{
  "n_layer": 8,
  "experts_per_token": 1,
  "router_score": "sigmoid",
  "balance_bias": true,
  "n_head": 9,
  "head_dim": 32,
  "norm_eps": 1e-06,
  "attn_scale": 0.177,
  "parallel_block": false,
  "init": "normal",
  "init_std_o": 0.0,
  "grad_clip": 1.0,
  "decay_shape": "sqrt",
  "seq_len": 768
}
Below are experts of layer 3 (counted from 0) of a mixture-of-experts language model. Rows are named router (the router's row for the expert), gate (a neuron's input weights, with its number), up (a neuron's input weights, with its number), down (a neuron's output weights, with its number) and show model dimensions 0-191. Each number is 500 + 25 x the weight over its row's rms, rounded and kept within 0 to 999. Numbers have three digits each.
Before each expert's rows: a language model's description of what the expert responds to. This comes from a sample of Wikipedia text that the model never trained on.

# expert 23
What it handles: Field names in infoboxes and lists before a colon, such as Genus, Born, Location, Edition, Years active.
router:497491483473444449530448503484516494494526516501485484538483478510505526441493429466499475540494479521509540552489515477496503516511518503485492486510518479509509527501506534501496470501518470519477467490550473501527509512457527508501477512478505493523492509456537503526494488467494449517461504480552563538553532509471511514458518462493502542485483474514530465545512507520463551492510496479487502514489479476538497504558508542507491479511506482477514516476541507514496500476501534505490483482490523497483506477485506553508516509524497530493526550540489509496510510490538483466
gate2:519517507462492460499562493497523514492463454495468492511456489490474527525501482514519500480483517519501504485499508475523502510472495489477485506498512529564438519517482507460496458469510479511470506507487528501472526493492467563510450465533474544563480484491511493520504497513516495540465460509530503532457444477499509489507507488471515492519506480519525476523507465474521544527478526487519492506483505471513469548483436500535475496529508501541514499489511490497504497493520544543486490485529499518470477470538502503537528458471513468513490521549514492464500483515455494504
up2:533486425499516472497497520505491461516498527506455521511509474498537569531518544505491533519486494455517517506541508498451524505509508489479499535487482487510465475519520538513478493509462501512487521472500512478523487466469513504512501533484464455477524493566496493484500510478492523531509518524518504460446500507480502517535493493529521470541475534529490517522527513498562464468530522507498522495537443502481500491512490512495498522531554512477476475515541521519484507458495512492536495511524470478474496469455530490477469495529457524472510514496489497485528517539546493482
down2:507491444522456473543461515506488485496501522534530474502510439484550512490457479530490540516519514511490529543501521475530537494482486545498488539519533500500519494496492522520476544493518508490525547495546448531482487478472497501522511559521484478483472469492491494482498530490539481481527492493485541492505515525528513537508490513502493493513506457458510509508472507502464497506500496495464459443512512537477527458538508494494491528494506533491491483473523505512513514444529519525539494552511502480504489517502499456465502517526467461466549476536479532489499530467519518490

# expert 5
What it handles: Pipe separators that open or divide table rows and cells, plus list dashes, in sports, census and results tables.
router:563504510511454468500503499532491526469515522524477458475476492480513550491457489494494495525510501479448490516489522469509529488512534474457504481509483479502511510503512501485515504517510506529453497492503473478520530505518553457532481472495492477516511527509515467520493555500466470523461503520509478518567511492459478538512527481482563501505506443518541475525524531533482525482514482515449489530515509540520499520535496526514495461453517525520477470501489535533492547470496507507471469494503506478493496495459475532526499485503487498489501548530493452502499519468501514454
gate1:500459515508480520442512483528502486509454496520522450554473523499453509472500520508480485550506515549492504485541491521449571510520488505436488541490484477470477509463459491487463486476505493532550490539479514448509522501526469478494490454538518515529473534492464529496463480509489495550519481494479558469487465479501531493501497496499539494517543507501513492486481503515483536487517481506504508460495522505503494505507501514515518518514476548472553485551498498473503472502514499481490471506517500495506504477505480488481512518508501532523488525536516486505514491472523480563
up1:463501516483466502496557469446470509524526465501521509540490509518498430521537496501476498487486538504513519543487498525523480477508462460513489498529498454464491470496484546475516529500501500495511489487498528497474508473532464522521475547505491520471489500515478452516506459480524528509535521503531490490494500522490473537475507506513514488484521532496515485489503520488480473465558471504493501504437468513517489481514498532489509477513532411485525520542504500503492514482489505494526456497486534484524523493514523509489535508480435538481491561488501478480552489486509492529
down1:532496566495470492533515521452494519525558476507468495523506526512531487531528508513435462478456497496498503513440493523504501517491508487510483497515494492504482481451478555527487515496494541500495495539522542491509501520440493524510472485507495506512481508480510479518494491520518512496521514462543501467498474515467457495464483500490558486481551488506500513504449478444472523440541479502530476468477523491473502520548489502465508483519498507501516460512505548515515530510502476521569530507485502514529483527496504510498496462485483505505528530485467490532530509505524519485

# expert 7
What it handles: Commas closing introductory phrases, such as At this time, and relative or subordinate words such as that, which, who, because.
router:498520497461467489526514502500511516444515526493465445532485489491508536454462483529542522543490470497492487533479539489496561495553551487481460511504452473496498528525484530503474488504525486491473468480470489499505522522505510478537497499458515457502499507501513511544477554473498497514477452478498549471533534500486480520504499474524541477523489468515509532519514535499473471483510479436469473526481526505495493512485498513519490475457510509480476457458492529512526544485488503458506508487532537469508515488439522515517484486506500502499530496529469468505498501495500483478
gate0:485528527477534467492516495501503537519490518515474485496485521480521508456494472533515485500501498490514485500525486497510506449479441540501504547528535473436511530492525467551499484456486489549473506519519530499485522505499507505537480495508470511470527531528488507509562497481498471539477494514473476547484459517475490476522525477502514507497520522510517561487534473488533556492486481521469473470474486505511498471477521520487462466518521513510499514489502501520511537437550482486510479536498466469513518512507507491510512529519462485525541537530548517518523559489496497489
up0:504489492472551486520480531499478464521454541503504513496519512543504523516469464485469471482542471447497535495539499495466473462506476532505515499535492502529473474526525535503468480525516497499490506491516476516501543493520496563517535457536507509471530478486516483500492480497476464531531491525498477486529479484532462461501519491519494494507519507503481463461478495481503455489499508535492461469573495485491512507520517520530489440441516529510485508532442495564491471463519512515528513450482515492494502508497491548495489508507511497534503511537506498523523497495538500479
down0:491490496546453517460490486454501519511491532519540449557501509528514526482518496512532508518525525530501526492488500535527505467489483509523480505464503484489545491536429471510524539515525540476525460495462526556500439507519494515534489519483515480527495515469478477547546483487527512530457501539500481487478506532513478494511509470477473478523511489514517489535527465515513527515533474510480502508471499521513466476489534467465519481555498479497547464493488477460482496483516512494492490502484501473475544497514523468493491496534497574483501497509526471495501514493488522493

# expert 4
What it handles: Country, state and city names in locations and birthplaces, such as United States, California, New York, India, England.
router:539494490451481467519472512505520545475517509515467464503497490522493512476483506515508536521504477505492524533477544464492528494535561493477474492510505457475511483512497505491526457504544490504483473492511447498525504513488481466500465509480494499466485506478533502512505500503472485508425447478537547481549521503479527499427522463477500503507486470515527490527499537491465512481470489477468504536501531492504519505515478541496526484445445532476532504472506521487486526470460517492477491500510476472510544486500536514524488456520518531485506530510540485501507514495532476457
gate11:523550513479502528511504504523445478463505516483542481485471518556530510474493482534499505492502475491484461544507485503505479483521538516437493506527508461469492510521468521470490489492499523505505517531510511544505495538516488518518515492517510541516509494492541469493447513484489494485483508501506464549548501517506508513497465471477545516545501465510459528476538514452528493506495544529472514511513498510518516539507542510508471504536497520444476475492494491460499493520492482489468498531490471459544532515492485540543451536524495522487439485481490513488524470466520518520
up11:478446502511497515469499462490522503520469494517495498467497441496490475497540503508526540529457493489491537460530495468476504505466492502541494531450439483551466529544534513521497458485500508538483497490485526495483506501490487531466493480506496481474497496497479492496502499523531488527474484484501531452533490485527526498472493532441467489473500545506538480518512480546490514435494454503481544500480548485488477498486454525464469482496530497558513519502477479505510517463503476514491509490492534502462476486459502536473516448479499466497529501506488505469493485513491477503
down11:499489501516444505529513478493488465504508517507473504516502537524552482518513496510495511519475499503481526462530525446491472467517449447474479500515519476501519522552469505493491515483522516524491496522529502470485484478466483507534521508479465509494514480432494512492519484484511542549484513523478497505519459469526483487473489522525526486470504477484535477477487484535454499499476488473494469507459546508443537529547501497515518487509465482533516453548482534486480502501501506497470456504517512527541457506492525520511496500481475586501471462471491476495499500482490531496

# expert 12
What it handles: Prepositions following verbs or nouns, such as as, for, by, from, after, during, in known as, served as, hunted for.
router:543510484453471472502494511471514537482512537505456463539490491509511493484445488491515483530506444504483493517481506476524524507536550499478487485523499477493505481528489556472517465497486504518439498506522483442538508499494514492537484529462543523486533508513529480549522521488494472566488469509547484472504522548503487509468527473506512522504457494490482501535506508488473520476505503476436516523514518481525507521534513490513513461445494510502478503455499544501501508464485502496489514479502523497466494472453510521509476489509517508456495486540483466479519526495530499454
gate0:484521484503486467476527543490514532553497466523484492524516488504498522498484537494506519509516445530508505511512540467532496529481533515464517552455500497494505466515495517483481504524534509539533465536523487483562477475530484508502477465491535504487492499479481509541486455552481484492505529472531469499527457515482501491528549475553476506558499502489511533517508557500516479510486512510536488483495483509483495520542463473536530468538450479503491497505516517508548519529509493462521500519542477512523502485530534520505455523514496480529496517513515490469503494546526481523
up0:490520459485480499461472476512517527525495459464492517504519432483545524470526510547492526458522507515498529525491491515508502549516509497454470510457448507531489544544526505518518539505483502498481511523526504488536489494550488503502514502492485470474518485494479505549489460502498500553498477502533478511487465541519476490536456499496482495506510506452538528518504523459491477512465520501499475523481523485510516539516486486448562499517496486526478497513476539530538472466473486490536533527507511500494484536550503533500464499548466472535511500508501488511509514508493533516
down0:512541508494526515510484509514536506473552523491506500505531474477500492509538485497511526482457513498472507453526517500494549487527478471493519501523493494493475511495517506473489479452502510523475521487497503484509528489514457516501493508516487517516488496492478486482511517472512491521496474503480504500500495473470465497515545455452481511548519510506450492522529497499486518477494455528471499573500504520512517487511434511481439492439513538490492566522462472530497517484447501456523503525503537442502495548538484482494461458467473479483484482493471467528552503490472502526

# expert 16
What it handles: Line breaks, sentence-final periods and == heading markers at paragraph and section boundaries in articles.
router:519539490461496433512472472495530519528546508525481481527502525523475521490489497461495501495475501482498493520476500476515540507547550485496503480499482476505456483469495480523552475549537504523502510482531503533511484544508557491524511492487506495484531505491524491503473481492530458498484502508500523476532539521444482516476504499455539558472519484551505464507496520484473558447473480490496497538526528495551520534535506544523510455475437489480488502461510521529469543474515516495496513499511483488477466506497510511501502486497503510509531509543497468504494508484509494494
gate1:498494467502432513491487502527494520480538516488490500533512492489509473467517509550538503512483517480524522500528438513486540511517548507525527493539527497520523506505489522547533483504487519470472535475475490506495456546497549505510506462519508489494568480536518508526505497507499518532481469456490518461530529468503496502522514471503517491489485494511492524548548488484521516497536481500492443478498466509478464511496508446504488483478493514489476475512542519507526484529544513527495537515456510555491477491522534504532536482484513472488533529463500517521489496507440468503
up1:541506479506466490505514490526582505494490455512520486509507503467483473512477516492501524526491527479498486539474459505494564516499536496486543492509518509496497485514500516517501495518498479456459528425480499499473478522491563506511495460487470511483509480507513505519501476518490474515471515481502521505524564518492502481526546500503516491491507497523526546469576463452539479498533501491462475481488470474520528443494516476508486490483487496503496437511516491504528516555506477536475533541463501516491467503498480498540482543515503491513518527471506497492483496525460492493
down1:491472505512561497491495489505497527518473461493526527462489517558512541492499512449484507521466490501490509522482516489473509537487472481455462526526517526488519535496517448495493492553509475518531501553489523485520527517518501526515496500528503511499498520484553502487530537453459556493512502514496487508482473494464478513506491496487523536550516479457507522509443530499494553493469524533487551452508549470523503526483499537530484483509508496514491532509509495490483512509527509534485491445536489440467498534522510483497485505502495476492480489496498500498479538502521523563

# expert 1
What it handles: Descriptive adjectives after a, is, are, and middle or end pieces of split verbs, such as large, similar, impl-ant-ation, allev-iating.
router:481527482495470472547496492489508509502552493507507497526522525521512524471474467511543531532516496518488488513513497432466521510537479511505470485525470449514479508509499500520499452479513496501482436473497451492504509505488488493502442522472502498503520508479513442508468500524465498520499452505509535488520515502470518568449499467510523525474497466514529496536530510524451535472488502470498506542493515484528519527530471535496504508456434510485502469467522498497505545487451550466514511474510529497489492505501506499490465486498515515472480511527518497506502507475559477488
gate5:470489489524493485488483523452503485499478497515504537471492533502491514498473484515520488491543552523474500468507494464475499467530480472540523519543525474512512452499467480508484498515527488549492502501469479505511518516508522520524488456475531448490500530445535512486529472450503501480477474543473495516511498460459505516523501535546473517537532522506479492516496528498465482452444494500500485526483483493528484496472475507519467497473496498532509500473525482529558475557492503510510482499542518521470495470538514527473506448543496525501499467468519480454459514506531501493
up5:497495501491538502501496509506455512499484443501506494507541477517495498498511521489498516509530527549523510467481487521472477538480527465468520528457478521512551535563522469505481493497535487499435498528494534491515533516475529511478504479491541505504516521531475508476458518487492490485513479500504508527502535528493527511500527515549533505501560517532467490533548523495548481463534463463523519525514440474510512518552518499508526493479465479534487487473530505472505516511465511510502494510484495516458528477528494462445525480519499522496504484500504499452514530526534470532
down5:448472499504496481503515525489488489474474489545516498533480518518471479490501535504504482496508497487530523510527536474515483509488479545542476500524460516529450503487490512521532477453451513513521484509484451547528513521524525478514530530509461472512484490516487541435534465528497486505510519546522447479499493492489515491465490503475525478470468487483494493504481493501516502486506506546465490532515525493483491490525466469465463504503506492520525530481474523559527523506525507508498525518570480533528514505489465494510499502511505423495469468462532490490511493471444521533

# expert 14
What it handles: Later digits in dates, scores and identifiers after a dash or digit, plus pieces of foreign names and whitespace runs.
router:514534482462469463529488506500525527465532531516468475492496492523496526485464450501512513521479465510473502537486531472498558534545519508483458488527494470516485522519513521495534477511508492515471491476510483446495501491486565487513469491488503489463526539470517463542464534512498489487482507504514511506516510502455519501477481467472514552452509476522511507520528494504460517485486469503467500514507494509525486504506512540490566463450478503500505501489510547527477569486456535511503450487484505524479500493486513524509483487494505541482514530522521467500468508461534471465
gate2:548492506488503490550483515501507480497499549498491510493515489469489480521530531505481489483466529464460502530516527495518483508479513470455539477513511497515463460511486549498537516479545458500477449482502530535490517490520479510469460500485544508541505456487473484507522465501485476480516505488518482529473472518462511473513495505588489472532487491498510443538534535479534495491483472544442503478490481520499538508488480498496456485505470477518499503518533524503518509497478504521496533545503510566452486473480480499500507521486525481517505492509522519488481491508532499555
up2:534516511517506538530507535499495511479490487503450516496512481507471466506521498454538503517496472495487501526512488495497465565489508483489466540528538514505503491486508528505501468475499475550522468532558490516503522518543513536503471497471468502497466503544495484493481490469560520505534494519491489532457533480530537525501493481512510476488493500558510479502460484532544464517447478461455518492496497494503511497456447484512525513507494508522490489501522539520501477557500464553476557457514497510527502489511486469534500547450516483498478511517503477477509493517476516509
down2:492521460502457484478521489484475478509460504479559516535534521512526503505518503516502539522541480516459484497508511507496476484515508472497523487500511486493502509516507476499539507430494485482504517487564483547467498515534472507484471479500530482487520541490496478525490511529487466496507547492503501512516503525522503505542458487505495504522496529566484500482496503473532529512469546491488508533467525479489540500477476468488514509493530487460507458471529486506495481535450482512566475509496463493520508524493529477511561517606472509486509515498501508505516475469510506510

# expert 13
What it handles: First pieces of split verbs in narrative, such as p-inned, fl-ashes, conf-ided, and pipes and headers in sports tables.
router:546516431469476496535529475489520505475508516519485453506506469525480515487485482489532531545476483522488496551501511485482518528533525479449477505530488497518526535521476487488539469512492493486489497474493501475483541495477540494516482492478504499490518556473506484528455524516489460511504469501502524514518486532459515543465501502492526542502481461514507493509523512518467520481504479521475486519514496476533452508494522513513496502502461505495539465450497544503458554489484513477546492484525508516480531459464548534541439479477503525476494499529492495512481522482507477453
gate1:517521483519506475511522448473488494520483506488474467499498500516505471537495518496506499474467520492487501476511472538502503518500463484512507500530483513470547475505465530501489471507491480448529495489451517475517485482483501521491506467442502483491521508561522512466541473480543486520490482475537532517450507517481498551525491548516505486494488501512505473464475484498539490509498488497472529504502506546496492457484552511499525435490458523508494490503499508506478492502512448470514514522533503487474488491479540537505513544446478562498500430493461494538482503484536524548
up1:504509484496479485507481483501485482527493492444502536509508482529469486494529524533472478490529502522509505525491518466484512480484510477500514476504507553526538467529505501508517457490516467478532473441463541466513496508512538491458484516494499506538492535480519487487496498454499511467456500479522482476421547488455493498573503429524472510464466499513528496497491497493564482490505499511501520447523542542486527487503503484483500476479500491488478492496499526495526484519525480475546477490488499470540491478522507494557515462499513469497488476513509472544489454502493490477
down1:509515450479491458483475494516514527503490468528499492525482508490550524500465470502452477470516516486497479432470469490521497548485496509490517487542568495515506525545512523504513506452495552520482467487473486450471541514501501479476484486537524524493510470469526490502485482487532502520530479485491540470456488502517494472505527505479523485513476503460545520510530500492573471528513524481524502468461512504516538518469491481495490478444497542485520476508520488500465482482521479496552496505525522486516469476492467524492517472485526514501481477535466455529487493490519493498

# expert 0
What it handles: Tokens inside sports results tables and medal boxes, such as Olympic, Championships, third place, metres, and country codes like NED, GER.
router:526509511468478434523495515487555540488512518529500489518478477527456502470484461502507507535494492535484568515475525492492487503524500488488448452501497486498513522514491518457513487497513476507470474456498451458518530512511520488524497498489514498508516515491516453523480519469480506519506489495489515490505494508429499531484517478457504552499470453551513477520524499522490536492512494499477510538524490496512447494490507532529527474477472539472513515486503495487512510480460488491505482475535509461454521449474496528484467491522521546459522541504561493487491501460524494493
gate1:503484485522440487460528554511507500515520547512526520487513500516552515523478489520506517505495487513537501522475480467475487530508510520464521461493506559506490502452476520465463531475469518548475474465525496490517510463481494505474466507476521482509508440474481479467517468482482479494500534547520481499515487494524466492494491505486481525475464482515475503538513508513470531510533500485504527474487512469513524485524477483494511475524483543506473547495515510532552459515519520489475541531453485479469510534489534508501482481502513457572476472494505499512488521498457534535
up1:531534488531510538509496480486449513472485490512508511503505504524527489549527508554447490497466502463490508485502542501517492498531466496531468557501512511503507463546485508509500511492515487491497535551551528505418509510465515520492494523462474484465488499467488460499508528546470507492488458484492494502529493497464537475507503482537529462493538505503502485455554487477506500505466524500481470529553477514487495520514523500524486467492509494466547491527484516472483506472497499524535447509488480485525463508493502501500494458506440560495514512482467494508531504521490503487
down1:495469446488506459519468499486497483501532479511534533466458504493487514459500522532499498505523521470503464493502479525449469503475486515509467537495468461521528565511537514498536452491490486493524536479547471464528504551499493539494491492516493516443475523545503511494477498506521513548553493504505497512530464496525512512482509522543499541484524489530511489478463534474525466498505481550501545489455542472494493510516459528513539496464463484511506503500450495497517491487508501476503464505524514479506491541502507512504461452492514537510478487503530506513456484510523487477

# expert 21
What it handles: Mid-word pieces of capitalized abbreviations and non-English names, such as VfB, Vlakplaas, Cmdt, Sqn, Straße.
router:541519501476475496524516491498535500446526507511467511502489491546463539469469459492516495504481473501490519529476512453515529536524504466451501498507507468496504513512505502509505496509528469471466512464489487472509535480470539489542463510495543508483486567484523491550488519486485489497500505514540512504558507501487508510473501468468541556449496453535536490504541533486448550487498505466492496523530513507510495504511519531525513480464483519502538495502496507480491514481447533483548468501509491477456480470480509540507461469498512530497531544507507475480494519480517492474
gate1:482486486477506478486513507498519510487459491507525468500477530527510511477460525534461525487452545483476536526508464519513466520449513488472506508535528446516461456493502516495509463532518471485530508475488495548498486525519513521506512514513518503492474513489480521457509449553465503510474450480533459552509454499516504511464521495509534547504492516490516466506517516494528482505484492518503512528500457507515492479540456451541459502489514479465516494476509510523519500466493474492527480533494496462506520482497474480513487537505522491504468529559481555528484460520513511523
up1:508450541486462498496468489503513536513481499496506516506493488502518523519514462515489495494498496476479537471474487512526505447494492508543493452477510513494511522479467493472490467488518581497526477446518492470488499538476536534469476528477499487521544510518541501506522505496472490531507530463535526468513511488519478522537523514449485511489480486531453522467483502466568493496486440508512499498449500498502472474492479492527487492488497493537502456491504505477518492488493494507539514483501461530500513488482499469478520525487484463467502583533554511537524514521501479525
down1:492483476499495528547506504504485514498506528488509494575519457500491513497556567521510517515466506491512515525519546514501539497486464503515531500538521473484507493528487512503468507489513534461502497499538463507524472536478513510485500491505509509509538494497524495519473484524523533505512484533430504522462497459473433446472487487492488511530529505489481517447469505492525494497505487499535498488497494478501513462532503477499494499540476472524556508525524519457465514520498471475501544480499524470466552499517515493493456490462459509524506533500476502527480539513528459461

# expert 2
What it handles: Clause-joining and and but, plus forms of be and have such as was, is, had, right after commas or subject pronouns.
router:514497474480462496527526524487491506464550483492482495529488498474531531492515461505520507537488489517487500499478539450463526518499551459499514496542460462485519517533506521518496458501497465486473476473482475482496509518503500495500510571468545504456490506516486509515491536490458512499474490456512543491512538499505507541447501473487509540488485458543509538524522506516463491472470472511488481503526502492500460511498484507542504479466511509490473538481493567485485546481498517478511492496514529503519483513433480533526487461533492480466522509527498477489468514474524447498
gate2:473538518470554544492495491489490442471497471493487506546480500495461478505511522448493453530511470484528513522496548549508506465511512529522492491521484482547505531495496501500510480508478521497493470463517529526484472506495514473516500518523454504513537442522502450526445491496498467535484517505537502503501534535495476485509497532487493467496463498471502559528536496519540553487494557512499512524476491499534530507485453476541487496497484520474490515513528495468524497508473501494501519492441533460481504502464507544492481520473468461514513519502489476517514497466523488514
up2:443539537485485529508529526533490472504498506490490524495517472530541448472533483463523499505532509498495485536478518490508481462504543503539485482511480499526538511502501526491477494484480451468469481475485495488534554498489511505505452504511550545492490495508503492533491431493487519537483478482505499501467499511477508524517538506432473500558508487534536539500528513522504479471512505528491470497491493465506538500520509518508519502476506482455447496480503461473475532536456545512487528454473515501457497469452525489477471520484501482493490510489459523517479498518499506498
down2:471451559516512514493444514467490483505489484487550520516509496509510506527506469512527517499528513491443525487470546497507486504516501506497506503440477517537465471501472493509496479490513489503461530506487527457534493491516510475495522525500496520518559466500469530506521486482522531541532513452547478492490552471485524553443498478506507518490504527469500494525472503518493475496498486533454506531514487478514485521529463535485499485509498480492481469494506455499500463508543505543480523523477454480496546494503447476521483459521521435479500514494535480511500514496470484512

# expert 22
What it handles: Words in song titles and music chart names, such as Billboard Hot 100, Albums, Country, Love, You.
router:544486488489469451556489481459525497487503494494480482525487483514489513509483434480522491508468486503495487479452505469497485522525535511475488513507514453527526512511510503499554466497508482470501516490496478489551538502488499477526422475466518491502504520468487491530483507474488451487486496500516514518501498522485503481479501475518532559482501482540511499516539508498502529522472476511464523532511512465545483510538497515480531467476508528510532518460479517521498571469481478495550480504532504512424508494482486510507452478507502538493541492537521517463470515516512471494
gate0:525488513480518490488490490501517494497490486493491498535537511509481504473553512530514514494520522475495506542535535489526528500455458482508529556510526519485458504524477474520517494499464499489494520483496488498442485532508514520474517520557480483508481459511476467482498494482472461468526529513558523474482541514524515543512473465527449483492529453477486491544515533518447505449516497536506467479493515488491500486502511497426514490482488538498499448512518484537526516431482510506510474551508530503497488521516507470484516495540495491503503536526474508518459487512508477476
up0:485493525485479464531519478522499495498483529496505535517528489501502472507499488469490516492500457528470498447499488533505522534522546472519507442466487493481468495527504500487496501549505461523464482454555446475519474453469559456483521534499501509491487479463512497487516526497519517506542467465519478506519483508482506467509486512513490499489501507501518477512474538512484513516474502571470511437472493454501517564509513497489494491514524507507462504501516509461546506518500492558515498488470540516519516514499495462484520512506533522474585495528494510513497478513521486498
down0:501508524517516488494515526461483482536480506459524495488489527482458584495522493496536499451493479497457481549495534479510529513537506517469453516459528444507468519533503507479493506497525447532547496507515502510526480517470530537508522498526460488454493523474490503499505517507511482533525497489530497523483464493580492523462481484507513487478522545475490529535494511494541510481531471492489504507482527498482471485523511504505493511512505467479523464522468486465511504500492509453498496471531482489470573487516492501507492478516515479518501477532509527506477538479567505511

# expert 10
What it handles: Inner pieces of ordinary English words and raw UTF-8 byte fragments, e.g. dis-g-usting, ob-it-uary, comb-in-ational.
router:498522485472492476549498497476534527480505526497504462533519511522504501484482493508563516520479489487466491513458495475501521536525529496446480487503471473543518523511501549500537448530534493524473487510529485475509523511513517500484446525489499459475510505477514472517515518538488473490521483467492509513516503541462547505490511457471521513470493487538528506549521505517469541471522494473477515477505512470541507546568499518521530491448464496500540496475491543511507497483457514481531467499506482511486498509492492548522470480533504517507488530549504482508474503496550484466
gate1:505513529541567485477535513533499503431464488527484501472508477490468510474489487493508526464531494502499482511522494503510494530481530519467495482489473500548525529555507568501492500449468537464511468465523495495526536474507579470488518515458460480505544475522516505510533528524498497500531496497489466512496519520520519493490574462492484502530484489514491520553467497490502507535519465493545466500470491494493545499542476517473483475519507494521471489514496520489489523487479489480496520512509474509502515447519481533472513518506515479531508499488521487490496530482523479463
up1:519486494540487507524485504499455509511513531427507501557489491495501503492490466550458515539480547444531522494505508436490486471508516487515524505480526461472462529497524495501496498505498490525481462506464530503497456501461483473483497504505487500496502480491507516489488513442520539502483504487552492512457530499497513495480527471481432454532520479508527541506499479493496486513480531475475501480490482514475502525495545492513520516501532526468565471464510498486502469542507493483483513485527509549464525508502526470523543482513494541490512518510514510524474522513555542504
down1:515497437499478536532479483506502467503537519490508496491485505555461501491505505490494489478484491455521496495491486498498541501456494487441537457468491463522477505513518506468476487496514476523521476513503443481495487497493518521537407519511482484475524521495559511485547495542525507507518478494513505460479494521502526500526480479450482520464481504482527530460494523497495497524532502514532519500502508446504475530506506523524490454537468482522481501480532477493540470480491498497540517487521508507507497484492555531509447506516497549541518520504525534475544470519494520507

# expert 9
What it handles: Bare space tokens before years or numbers, after month names such as In February 2022, and in empty table cells.
router:512523463465490449528515466493475525494530503482471471512481505476498506493467500493499522539488487498488514537486514484517547505507523495474481505513464466513499512492492470507535499485528465510458446491494508453534514531511540507483470544462502466489515507506556478542458538509491459524481481457522526511581551520486496522484524465510522500515493479500546468505529537529443532487505504462486512552488518485502505497520502501528529518456493506471491491473488569497498504481479494477524521509511524489514531514488517541496489470511508525473495515521521498515456521475517457488
gate1:476505479470466469524518463452479483513507500466488497475539520492544486489518514527473484452497486538512477484480503516480479511498497514490488537449534525491536538545482492520506521508505490524452487553514529505480525488488545502510493560447495490529499501495517519524485469484495512522435527507474493496560526486516461479527521501465521466510508508494542521505531518462477482521519487484525538522494464476517498514505489520534514515498510545492494523491517491472480544505508527532501528486490424538516537512491464514471488479501531495482501502506451502536508488494531501558
up1:449516502481459459497490460493512497542527511472467537530511511509496463509509511499503463480476492543497480428505489524496426522519504518501475486472508482489513558537491509527480490492457506543469464505486473505510491488483515501497485564470509502513502471489526513465486494495501462464506505455478495482502526509495507494517591447489520500502485536493533520500511523490481480518509505453503532507520458515504475481515497478470524512460498518491461492527514483473479494509472499530511490499490498532502482495478485525427480522511531468508516493489503527467518514506526486569
down1:442476508505540497501495519497517468443513456505501496509468501491531493495459493488525535483489493476505466509489489491512479523491489529532544489526560488527517469474541455554502518474509504513484453486516533517458538487513525480482528515488475542440517519490501507479516525543518544517529509500505523495514504498534486510503499513486517517491461485523527508508501512508475504537491500503501546546440474462490537481544508527492466450538506523502501486510489499514532512487556441547489517515505504515542515504493494462521519450503492445503477523525522478477507494517490513513

# expert 11
What it handles: Opening parentheses, quotes and colons in infobox and list fields, such as (age 42), Died: 1852, film (1948).
router:542525478463473472513517493486526520500526511514469500529487511514458510505459500501554468522516494501495510536463556515488554508534565455473496494509481463521539500559518507508508475514518484500502462468550483487546520501515521485525458473491508496482525516511534514498494520469505497536469454474520526508550519512481487520513504505472525511510461508486529510532507537525451526521492530482498470517531503491522496522509481536545480482493522517497490500431527538497487510492509540487488487450523500493471512449460491503499508485518499524489490534516542474502509516515550501465
gate0:500498517505496516499480485493490515534539483487465495505470520529494523489530527520536507524524556534524460506466542498532470519479501501507491520459514499529448503483463479512448521505532524474507496488463485471468464539485520474482549478517541451494485494512496490517518547507523501539505528492496495447516484509494550532465521471439528515471511519545523516503524474455503515506538515487521505581512482516510482502486508510515525530525527486504500500509507497487472501497478468487489495523525523500542470487482534474486475495518519484445549534475539480461507483489480471499
up0:506529489529516484510527544488511510531482532503501507499531507536466466500523492529474494466480488501490528468460487507441469506521539502488442466506530501464480500507485492492511460487495474472523495513495498543493512489490466462458513505484520511531490446467493522489466475501500472504484518498513480491473475504481462474447562520479448472541535494459512454475533534506492543500470521479470544507552511481524513482509502512485470490475486502518496499518474506510491527533557519492491485484447502461510511505499497521501507505508490484534502518497454492486472499556505572533
down0:482456482503477523470486463525491508504540508479504529454469491485502522464512558424457526434504503495509470514471503519537493500511486470542493477521527476467512470468509526508487473475483524505501492509483503508518503486497524544476517435529487512575477449536522484510492524473494491511494518508541502500488508499520533495520533516456488515515470472538492504465536476559494466525498507506468488461551485497516498498469488513497519519508494498457499493483498543524497485515523516540492474499485527498496482508510503497526488526491496504494560539526472522483471523505459520462

# expert 8
What it handles: Measurement units and demographic wording in census and geography text, such as sq mi, ft, km, age, and table separator rows.
router:521521481505479493519504495458549511486515493488499493508507501545456543468488428524530513523497465534492515489498522439512512463510522463420477514521527472534515490501515513501521464489541491510484472463519467480489526503458490470504478522511535487513501521501480473501478516526502458493516456487508543485544513514478515534473537452474554525465506494530558535498515523537487536483523519495485505506551499499538477503563499536521529497499470504485538504474514519521515507480475494491512476510501525473459509492465486533503493503489475529516522527511496476490489517502527494481
gate1:517509517545505457466461496479462534493476498519504492568522541518491518541466534495489485486507472541534518505530497513534466515544507517501495543515495514535464527509478478502513516500514527557479496490500487519506529501512512489489477491503496525494499462482486531486490493473477535496473501520504532484495469469521473542488464463504503473476542507532520544509496480516477520539470492488475513536513512484460502485549464523446531510503497481523526502510498461525533547519458478552490537505520495509438520495526556517480528476498477498525525507473478483492512507466520464467
up1:468538510505473477474518533499506481439500526502534564496521477526520490478484515526494491482490497536521556557482508489516506516534519504454499470513526481525486502511448526472461491517502501560485482524466493499497541486477536518437484542536515523472489461498540534529488505452500551497486456472499528513503506538490506537503500538495504483492496535511454554489482524517497500508510501487463530513536495528518501504497514493468480462499488542501494542529492505505464487524496494503492526514482557474485524492518479492510502518534479471505505542493478484531514484475539467513
down1:487508512488496551498514536478476526518536530486518514494488489479494487486506485459504526508534487523520480524577477484497477508438545535476476538485466472493491526503497511495519524483520499525497501539503495505510511491506490506489538512475547469515515481502519473506515452512524509478546474494504522550493511472492488500461493485534482546529544525485462489493564501474505537523481482472488490524506529515529475502509451480542503501478503511462530493546505528525507504506456495550535536474492492487524547491525527475462551496493492523499470527496506480502533479511426484497